config.toml
n_layer = 12
d_model = 256
n_experts = 128
experts_per_token = 8
d_expert = 32
d_shared_expert = 128
activation = "squared_relu"
moe_layers = [0, 1, 2, 3, 4, 5, 6, 7, 8, 9, 10, 11]
router_score = "sigmoid"
normalize_top_k = false
routed_scale = 0.25
balance_loss = 0.00148
balance_bias = true
shared_expert_gate = true
init_std_router = 0.00662
lr_router = 0.00108
vocab_size = 8192
norm = "rmsnorm"
norm_eps = 1e-07
tie_embeddings = "early"
optimizer = "soap_variant"
lr = 0.00482
beta1 = 0.95
beta2 = 0.99
batch_tokens = [32768, 65536, 131072]
seq_len = 2048
train_tokens = 558300000
steps = 8907
dataset = "wikipedia_en"
Below are experts of layer 6 (counted from 0) of a mixture-of-experts language model. Rows are named down (a neuron's output weights, with its number) and show model dimensions 0-255. Each number is 128 + 32 x the weight over its row's rms, rounded and kept within 0 to 255. Numbers have three digits each.
Before each expert's rows: a language model's description of what the expert responds to. This comes from a sample of Wikipedia text that the model never trained on.

# expert 3
Mid-word name and term pieces
down2:161150124110091142143124168148103122149083147050196132135162160125147150091149133122195131152082127093084112153119179093106071157126047101148168102081150099134184123123174117070086131134188089201175139158147115134128138114100142111127125115100122114116081115108101144161096124194083135106136097108109116176141138108090050091178130173157111108107126117114107071139109165102143076146058086136165112134100159169138134114112134145182084135194166068091121161125092118121112157145100095168116129145053115134123074160122120093129202162079107140123128157129159093041123120170101208111132107068152143131122143121128121080154126174075147105121145115127106152195090154151200102135151121170080146171136154118120086113074098147151128181136136134072172115117137139131132123058120141
down3:147154181141154086110131156126126124094158126174143104107128160101171142104156160068143134147134158104150170138116155133183175136174178165106145102089135158144082085121124132065130149152148098163082098146089116083138081129077110143109180111171063079069118114153159102155154056127112146188157135105119112147177185151120144135119149085137131190121134097120125107113184085101089170073160155130096063078132089139127190119175110124140131114121194143162114100060133117111089137110127112174121140157075103150120066096148189110199102102125120105099110136116146170129140120111200120078135153132112134140137094161086115121107106144133122111183159135174137204123166161063100152131098128175142147204123134141119103151121025146162143175153139138192056153152149178080138128130109120

# expert 44
Foreign names and nationalities
down1:144087149125168091075123130095127114147134166138152165142127141080153144110164189144122154104116129138131092065166115140162131141123163111130088111147141091093141163120173077109138166083134116104127076135140097173078167072114131109167124084110137083089140184131099168167162128111097139071170131098144198128200075160102147095069186129133069065141133129162128078137157108118100129113169185092126172186145116117086054129186101114131131141129182135104113132097110126157107071131168122195085144065085175146096092169132147101179098104100174164106096123116121115131140168139181165137129160110096101120092116140101089133121155157159175064136057062211128115122105139096124061109185150129124166184111153127119171127118174117166176112117085121081088160166116137108092131114149112
down2:167115138118143150109178107190109150138129106135140086152148161108129115096134107089129128135118056161052150125086077129140130127147103147166089135146101111091098075079106168136131139099118148152116114099107188139148157141148140153057146198045080102160135086144111179114115117200154122169172112145119134133100173152078130146153150103053113095134184116127151172175115158138163162158126104106119123156128095135118085171207154114132125095162172174120136167067085126101160136126138105146158087114116126129173177052173202200142184174124152193115154187135165156105148121112160156119140192128148135103122105190117138145139143142129204086150144063125145143071123117092113119070126103163175079145168068142133155145143195090148147135114137097083160125157135160139100124118150152

# expert 30
Table and list delimiters
down2:184104103146124105145127182103131147097115111138182155133116162105152150131142136142164096052112105107158093137142167165157113157164163179125187129099119126121110120126072132139128143135122142198135090131171087114084137081109186188160150110183166151143188156097182111153118151131148126114152153111175151097103130133121118129076081142080115128203145083154119122153145128116121125147078105209164139114114139158049085081102107116128131080123107213160100185130114091152142087130151093142195123112186103206182138149135146073144077136114108119071156180121153132179126142051151190171140202160163160102077115143099167128173146121180111127110149102131133092072146155051154098091189115138143127150127092126151090175103117111145137142133132151095106085168148088156115134156143109
down3:117144105120121133139173071106147152187113065148092168098070107148139062149133117084119081167071090183142155164145142132135149107101174133106152116157085180161167125135155053138101124116134123094061149114172188115119136103164147130162108154097100093088132120144122084204148077078145133142118110168115128104146184137144155082123158073159175131125143138131101132079117160157121150160145103147101103151179140148128097134102099175139072152095100102080135153084158133108099141121057105151101124128146130112155145206134195113131127121167062120150149157101036168147119126103088182107159124083155097133099160180121158194199135130114132139155101122158171163112125133110130173135067171174152148130104160146133117149096021116065119133118067157092109167113135065143122135135096141

# expert 7
Prepositions after nouns
down0:162125151064186105158109129145195134124109071124142107074111170151125130098127071109168136175142099141145095181120175137068184151051144080079097142152138141090156123134169127119094038151138109119151153115128091130181178128167101111134105141137124187139155122123107131090150081084151111141114144126155127158092160122177172131147161163171123075122199119138096147096158112136124174129205134126163156085149104115114126140148138151083155148103136104071164163146118134131080103133082081127119127129165048147193105140119137130106094090120117134078122090162114151106106201147113121095102113088132108125143107132113094207123140151104102098120108112184113095083113142109103122075108120151078147164051149118068158161205164142056117161154120108154102058172149114086130174076086124
down1:115167069127200128076179156123158176111164126162132147098167119149182113062054110137082070124126127136133047150149100130125120156122088132074149166107154121148210099145149159124146143137125192121118108143147148112205136094116105110067163156144116143122162188101076151125160072185113104146108104101092108105147097121145176142091172097103187075148133149142168077135123130084146205140112117126091164119114132157106151129196136130203166120096120141139158140106173111081146166119088150132160139157088115101116130163130098075089167080158141176146075134115092114102205109135132113101150101142118118130115151116165173136127108112146147159132116108120135113121140157145153084131084108108150154153200132133204169096179188076156123136135158060088176153119137177095093070109148141

# expert 28
Mid-word proper-noun pieces
down1:144124154125128113137095110189173137107107086170053115092152138102110132090113106162106098096161147135150076154087087107126044128145132115129099117118127088151078171113139159119102105089190053138128096140068161137121180213136154119163084104086110105152093102146120111111133088134130166140135132107143104133126099112113077163136166148203112155091084118108050142130120109132130134142187169128119083150105131136139116133107067141061078140125138164141094113070105126181068164130135096173172128127133080131127149138085114133152163114093177094103092168145108142084107169123114097179091180169122045120084167123177127139110144143143155096141135246183154181171109084125143133097181090099127162118101131141114096094131164156117132149131177147060146149099158178067100145123151121
down2:130171135119114113157068139141144038172124140099080141160137108164197121148146167147086163079112124116119084097097138114100156094145163140125147150133152083130159151177134101141079100117132121165076076148159124138181138160099132125134152138174172195151055196131128164137160107155161108102122173110116124079095130059065126134125023135118182131105127118146144151077187155083150153101135072170172153113151169179175122125130195183107105191116170133147141092116117223179167127207081131167091148145123124173106119141081134099150111135145055103152144058162060135123101115155149158117108158092092128099164086119160067174144128121157146105117125094145152090100185122157129145147110120122130125130123180142133151099100092090117094103120124109138123132159089112133159139135131140

# expert 38
Table cell separators
down2:098149116083146073098113125133081147178100202124172156138110146067145127102119079119138116097133169140158130116093170116139113150121153098047116162146129135133125124108128137094083184127128153077155158117111112123103039111119140109115151132119081123134106137083089113120094161100146099117146169127152147129131193098197167124124125107152104070149080167124158165162186158084085114084097137176121151246171118142122153072108120115183137146145074127125084135185144125162120125094163157090166144108179158127187172109087099101187123145166096126112152166148112152161165132134134110124156215130157085119127173140137060095113081166118098089099137147095113070091155177119124112123115144099073105137090199156131144147120099088125089114109064170133070103154123108114142057120090085
down3:079142046138144115105199132059133122141110091138129114097159133104088129116123124143104188112156122161119155097169135140149113121086176134170154153102084164074110120142107116127140070126153136138116160113177190160092140162140093123101170110180040178144093147110216129104186110130124164167123130174103186108108128126140106142173119158143155162125153071116115128058163140121104109089132114108129172190089165199126140088122185166121109147145141187129163217163093109120166093134126135141149108165189090148137159115112106104091098154085111132165107160170158156128086091148182133097143085141131147135122121188115207100085080140128111132134114110117169162146140127116117109146096122140106110142150154123096125110060163052110076119153134135157138110088068078132152230132115157

# expert 20
Capital-letter acronyms
down0:133116095105104076109166062141138162104131143101103145133060149120103146137157133113144188160178097089083094164131090125180202141084116127166096117122134117137074102105169202109136071096155115143108136114151069161145127103126014138082132122179095141128125128150099124078112096094159103147129117163143155120131135146136114143106193126142178082152142139101102167106087044169137076107097114147121107116100171186115102150130101077093183168069105135087137151091067150125119153146145069115108149131178088189154128146106155116129167109133112195117156144108103129072112120180127176144140136136146178060077143084170131141100112119118106143100170199104146142164091145087158102152131160129160171101150145167114063143113178090135147166105160134065089132093114126118153101191094139
down1:121192099151092135108079114146138093038120221120153144156113155179134175100060113142121137102123104139136100107114136114143141122160098083082127137070121141114117135177139142113107181176124103098156129152120121121058117148139107103135154120083159095146073182109100129193124118153100134135163114124193170147069151137152101131229165117181117119100139157167147164131101074115169097140164123131164188155180140102119138132094154135149117080158087145113090134146139153157100070138107108150163134121073059110097080161085135129094101164191114163183103140107156168174143106183159161155133069098162185159117092103109110108131156116168143115152119079141155156128127186155158106111192156140173136053182084162115129188145114086114160123166101091122117142156120099157100089078130116

# expert 59
Cell-initial capitals
down1:174169098119059148102129136156160067148079200104121146151054142127117096151144103099168160128107145148157076117135180094119080161121116118093104163111095196105168150137035144155116157112103055122155103186102117097139156097124129150099144119169168169148132161134126117157128067077109143090198139116145120147088177129143117099123087147047111142103130138101174137131159116157168113122108124117170184068098149109156110099111101126141166138140192134138109102180125119088127124109145113109115107102168136092163131072137139179173137106140122153176127115102057144068166127100147144143138128116205097155123147099158103101124111142138091130108114126154130105142123116197147093219137142102147136143110189118092144105121115059079080117143112059093178148141107092070097209125188131
down2:166086127151152146182144130138190130149121089120156094117096135168077124128116152091195130147112151079143118160123108113154113043128135103100134102162115097116153188132189150094149102046151156137188138179155112144121094128128083120162151154151156105082104123142104091217139093102128099111167118151132092164131109083111154194205182096100063181116172112149108097143123136109119124173115116128098137088170123098089126131151131105165146110121149106155117143140091064151151134106108115149142111194160062196137115156147149163123132076165094110083141123123119101197117130146126152184084076128087129189137129090152105163173171181088142089095086098113095109165112130170136149144148148151094172125100161141204144125146135168165108171186132085104109106131130097060092160059174131

# expert 33
Sentence-ending periods
down1:160117181112171136157086131119165139161178139167109077147163124118049146145171109120102197181132069165140106178131096124125135150133090128165136144112144174098139085104094167144159118145191057104120112091102082154187155136132101168097155145138100188144147113094129095129159091116143127151146090145102148149187114157088152096091145127191223103113108112151171088071098113111157105150155109127162133127141155116181141111096113171076120187103199154107167123146214101125108104196175174211150121080063097136105104132091150146128129115176153136146186127125092143110127109146154159125158164127142166131180194141166167124103131134115105169128137144149110131119159145096098159108162120124056142135098136211139123127138116119090115113084147134062089154155124137126208138148154139
down2:141127076101084205111095092118118106163099160208132079097137107145111117143127156192077166115072072164135129097176129124132081146125055142060138156098143079137097093151123106082141157132098131110084131118161125103091112139131178182099163130107142178135075114099155116139091152157093135153109157148152115136121118184098091112189160099121143156198148142063108126138104125065142102111102188134122146125208124092132180089197145093151090170137141124130126133110129169157082094101149111136128169120130117150092151088066087139090171132156147098144112121068198096088087125093089116140110077094079096099089092152115118117145138087126140106119084123140117157159102105180135156154169126074137113126114124139136037095098117165185163132151087125136170138048181145137095091089119145

# expert 12
Verbs and function words
down2:122171096081160119143162153147134121110173188113126229160114077149150065128158108123103085127130125121087203145151147103145103145181140125143116143069131124093117160184118155103098109171184133133150128104093108079083120088143085114170179163108111141093113099136059167156145150145110126162126157127102131121133100148160138111147140168140110101156115078125097085138134213197125076107149167127134102112130156141096188123147060156161177156055077160126133164149094071144153066109146137151121079170138127122120086088156116127112075180137154154161123148090091102160206138159127088157126154164170096154168139126075124098093141116119113160096067187094161075148100060156088131154134155154141171091122151212128140157099122129088118171142080159148112116117124108127090142146164080
down3:142108131136134141133120135174150109087084161122089138117123113085075093104136191122151125130078173144185149116120135092088089110137101153150127160174113122127141143159160140124112190191084136123165131137159161105114149181176157218129122127129148122170086112068170130114113158170137167126141076092169077130109130138124146142141154154133083158107154092130100105167151194075114119178113142172122114124163147153128167137085096185198100174136101104101113101179134105161126060098085133123135062210117105118142081141155099108107116114120086125108104205167144147118060132109138199150151141161108141083159144108130168192146137118189122123083153143103085147172159108248164147124143114156167126106083103099105121101067108093100117152083085117119189116102183096176137137107096125

# expert 62
Sentence and section breaks
down0:104176161111115123125079128116098147106168138135089100150085102128115169097108083123093114148138082097087120135110092137173165151076119101071072174190192127127145129087040135095186156191138109155102167140183157117155171153124126122093073115113113080137136137146112130165157134117068081144092159206087157144122136209128101109110128137121090105075137135135165080071129047058122132169137130127194094134126119114126105120076126102114095074138064111123110118089159098066096127095143120121133140111135069124138093146104157152097176146157129085085175096118189077121112171170084132181103108098128111106113175071181123089139111063102163090148119163128126102097139146102118127144096150096144078091108141178185138145141114160142155104145137120083125098090156096127126083132079078
down1:147109155166139115131157144121124119108085100155155185137108161123104096188118175117117125151100140134098132073135168106144104207140145131132109092111133157171146168144104067159116172122108160136141156146139152148108088114109134084161179183116078119107148163104108103129137147131121098105137174089100094078121156128080111178159111185133102084148096150141148150124118081121112176128166143177188184153090171117122153107166110101199112158149098144132143099109085132140058104146137128127126120174114139101138071101130135160133134090137056072170133158157202162150092154194165127123112088158194150061130129107136141161138149188172147177122104055179083116147105171156112142120083175145158112123095122147058160198159050117153149142133052183147086122129124170086084077115113179

# expert 10
Surname pieces
down1:118112156103093094126103166116091143154173134075140159161098135095104129137034122099149109112184164114186160103124127135105158089160122147098119113092096119090139154139154071063130139080085120187115151152146124158159059109095150155105142163142107066098165106098139148117108139187047175194171128108154104159144133141108126101155108105180129104198134175128116092117122142152134141079133082178166097142109121155176176106106076158149151138202128133138096166150111101099130125122117175085138161122100103126152120057085147155100121136088137155122128092143128160168141097083110029159129137138131151096124150134110193147173114132113191113136149119120102130178138153215122057105106109088150177105166109146110068119093132138130153171100137092145098076201104125121092164188142184
down2:151088121145137126168131131127109134109099082133074182108116110130124170141160088119112153063153156194086155157135169117115149113120091194126192163118145152105181178101112145128057161156164117152188133125129083117144178164110084102144131104056171121143190148145155127109098118121110162116137144095126171155177139147148156107128193097186085100165119137196143158109121075150092058127119101145147150127132098129130087156149107139082108125092058183133153090123085166147030067129131107102201161158135093114121151161154115139180125133098169149137133148136160150144138137155175098134121091126120096127099070135114136105117115124172178121117231118136094082040124066108175148106101111090131128188149115145069139109097166105122094108153197185104144144136123146096102123116133105

# expert 17
Personal name starts
down1:112140214149060149149041147141097157086142133139097167144146109087116113107132149156129067148102118193116133131167135128095140143121152133156209138100116185080100168156097135143109121097101164117136101142163105135067090167114206172114158169073180106096120150162157122123154130090070142147096125148137163103106132158095138132110153140109140131113070078143173142117170127064105172162097131165116077116149136169162073096073076109105139064117105152135184132125118073090146118134173088148080179175106104142107145085115109109140113127136095114151110113126168137132142053181148181113094136125130127131056194087162092146171141087118157139155175147131151144140122097158113186097155118105136097073060103110134125166125116139105157149190122117172134094035131151111095175176124127
down2:133145057097124170128127148134135116092128189068085134090118142112168150080143084145200167155114127104160103146080123141161153150183152158113138182102111129140128167171130125131190127121147163145135111110101102154091099157102104156131121106095104104163149079180136125125175136091084111113087166121100162143118156141147137185089127128169145163087176059138128155114120163121101115117118096091087122077071131174134110123085163112175119144144078160083203163107131221117132072178103173178123084144098130096103128113116119193161160088121127162133115115113084161098103128090176166092159143120109131157140183099136101093117116152089161170126059180094176093160211113178120148138097170146135119157108086125123127154085096136106101073107120104119065141128038054156092133134094144

# expert 41
Infobox and election tables
down1:121131076085140115104125131096162127171158086127141161114143131111110215142128116092137115122137074162126115170049100028133103108118165118130124130124135101119131082126122105094174112101088116115090168159155094139133150139122063132111090106161068084100118115136073103111173131071061119105065105103063120132135162102161229100169093073160047087114114109146179130114116144123147175162162106131168093141099125113195088126186101114112159146128133157100106088103139126065121124167104075117170147103141166164145115146181190130102085122139088132165141099079100167145105144105116103097074144055085167080114157126145140083080107190146146149138125123138095164112136159114177114145080137093137121098134151171108157122158079138134133149146059141080190165115089100157123114114145108
down2:095128094084087131066125101131194136099158056108144159126113101087149115145185092106184148131170095034133133160104097145096155163119132163169102108104204106179123155125081134129182088157111141080099103141170161114121078155118181148176136096103109122118096135138131101158051120121053092131149121105124131098171128089084145099153067073164122098162102190157136132120194094109136071140096133095148124120102123176121145108132093020170142108146100141134181154125096084124124110107091116137175107134123076131171092149117165140135103182138151157125094122134098166132163117150065108164138110134132144094065081123138150142131149120138118170151099142072178104145151092109146119109104110091102132080193153066121187184129147164121142117169127137130190121078121107147086093158126178

# expert 4
Hyphenated foreign place-names
down0:158092089118173094163170098137163109131111149136124129096089132161122141072194114153247187115154106149141119097153122137115086143170072118121112114118122156110140144133126175114168093091192115120114139101148117158124148157178111152168160161119079098154145086159121130136086034107133155197109091187065181154075130167122171177061160135172149134143152121092084146186131091112152140146099123148100219130142151145136173140100073144123152166096128140116155144113132106146105154120165115098133188138133137154125146155147101060144136117097120125112107099143144166106168138117117099157152126091160192134127108094110140121150072135127091097066123116135130091123210076117119084115130123199117117129092135112151151166141110161173122095154139094133172133113075238174125186145148172
down1:110123159202130120179086142098140132109145085051115142158158064129185125076144106152088127096136160136143179153145122123122135153134140154113160084146117100105123106110134114114105130101122126129145081064073098136167126093124134152096098151108078175070145080087179160147138082098089102134097149114135122119163133104186145120082134101167117098124101144099108084066091180215158160141154067088122130112138166157174094124113114149152078144135181077149155112139197137124094172118080177047130156161124169120122156110086196100091129152060134090106187128188158153140118092135124111109127165141028153151147160141092113138110072111141110175199100139166065145151182113127094171171137090105142141096151130169127128121129118091148102124135123093122100079139120175102121156159074094

# expert 37
Mid-word fragments
down0:164132135119116120144098096089142073167130096104140189100112104120116117107157089120107062082182136129107094109111141085079124196108113110141072121109130142105130113111101065150141160115076143139086190200115060121157160130074177155141121127149124136148072134123113080116168123164121126166123135183130117115131202095161072170078186145130122136070111188112164180111098115121130164093063116156124094129159123202163093139142104165144065076145119139114121154119107170115115127137136130159143178116108153208132145087121200090160106131084132161167139176195136155151114099059118144086130076173153098215139143066157095125098128097169100112130137118130136136167105093187095122087140097140149115137158118114093136134084124090125176143177109188087103196106100133109132156136140096
down1:111157133147129143178126095119110134124156150161144113142180175107101103154109103061153147144080104189127143162202099173092146169168132130111088199126169115152108106071163050126011111105122120133091150124147112144095103095065094140118152080146117142149107113147133095149041075084115130091150127132089163127150131107137114146167114142142139129079142085128141096068122168100098190149133136149143133120103107086104138071156126123191099095110134074137135116117158118179124137071104135120084150163094136096095072075172137101111146124166153100113148116117196086102126095133123107160106172183169193093123101110147099142093063158158125131192135094112115117129168133170121091122100113143140152102075184144108081162065140112088106126141125091147121105136221134107202102112091153

# expert 19
Copulas, adverbs, predicates
down0:100191149107158077121189087135120150134161153136143113163103102126112162132147118159107101105138154126146143067144086141131066093127120113130119165096108123130133170067188143102135119181171098102098145124105106162217163160122120083101122092072023137128125157128102175187104153153125151126134140094039107100130155074081134154153101037107120121167139121109089129156116122190163086139120144069142153137142081096122153069123122130142145139081082153108099123112137150074093180119159111138100138058166097115071105124095129192131151096197180146159165074129081131134120139131155157157110124107106135177171111102133104092150147126108104102099087093106173181150090094047174142156119150175082134146117109138160152141140084115120075113169093151088145101184093164153125127169145124
down1:151177152119185059133189119167165157105124158086078112110068151089123079103089171106119143143181097120143146190117133116099115124170094068149130120060107128210123176171085119079133150097154125087170118113154106190155115132112188147147116098117135059129196128108129090136074097173109173097110136147118100106101115016157070105105164120080112130141083121114101133161176158113131159139122143156109112114129085117118113091077130150149108170160092104141113143106172167170113070118111135065115146120188176123164149149106133152111092174120095160098079156121110095106099115148188036123171111105122136082101116141111171128137129138116169131147123106160131180107059132114165114114150148164128128133167099121078164151105129121156126152105111112145085137098078103158060080073148101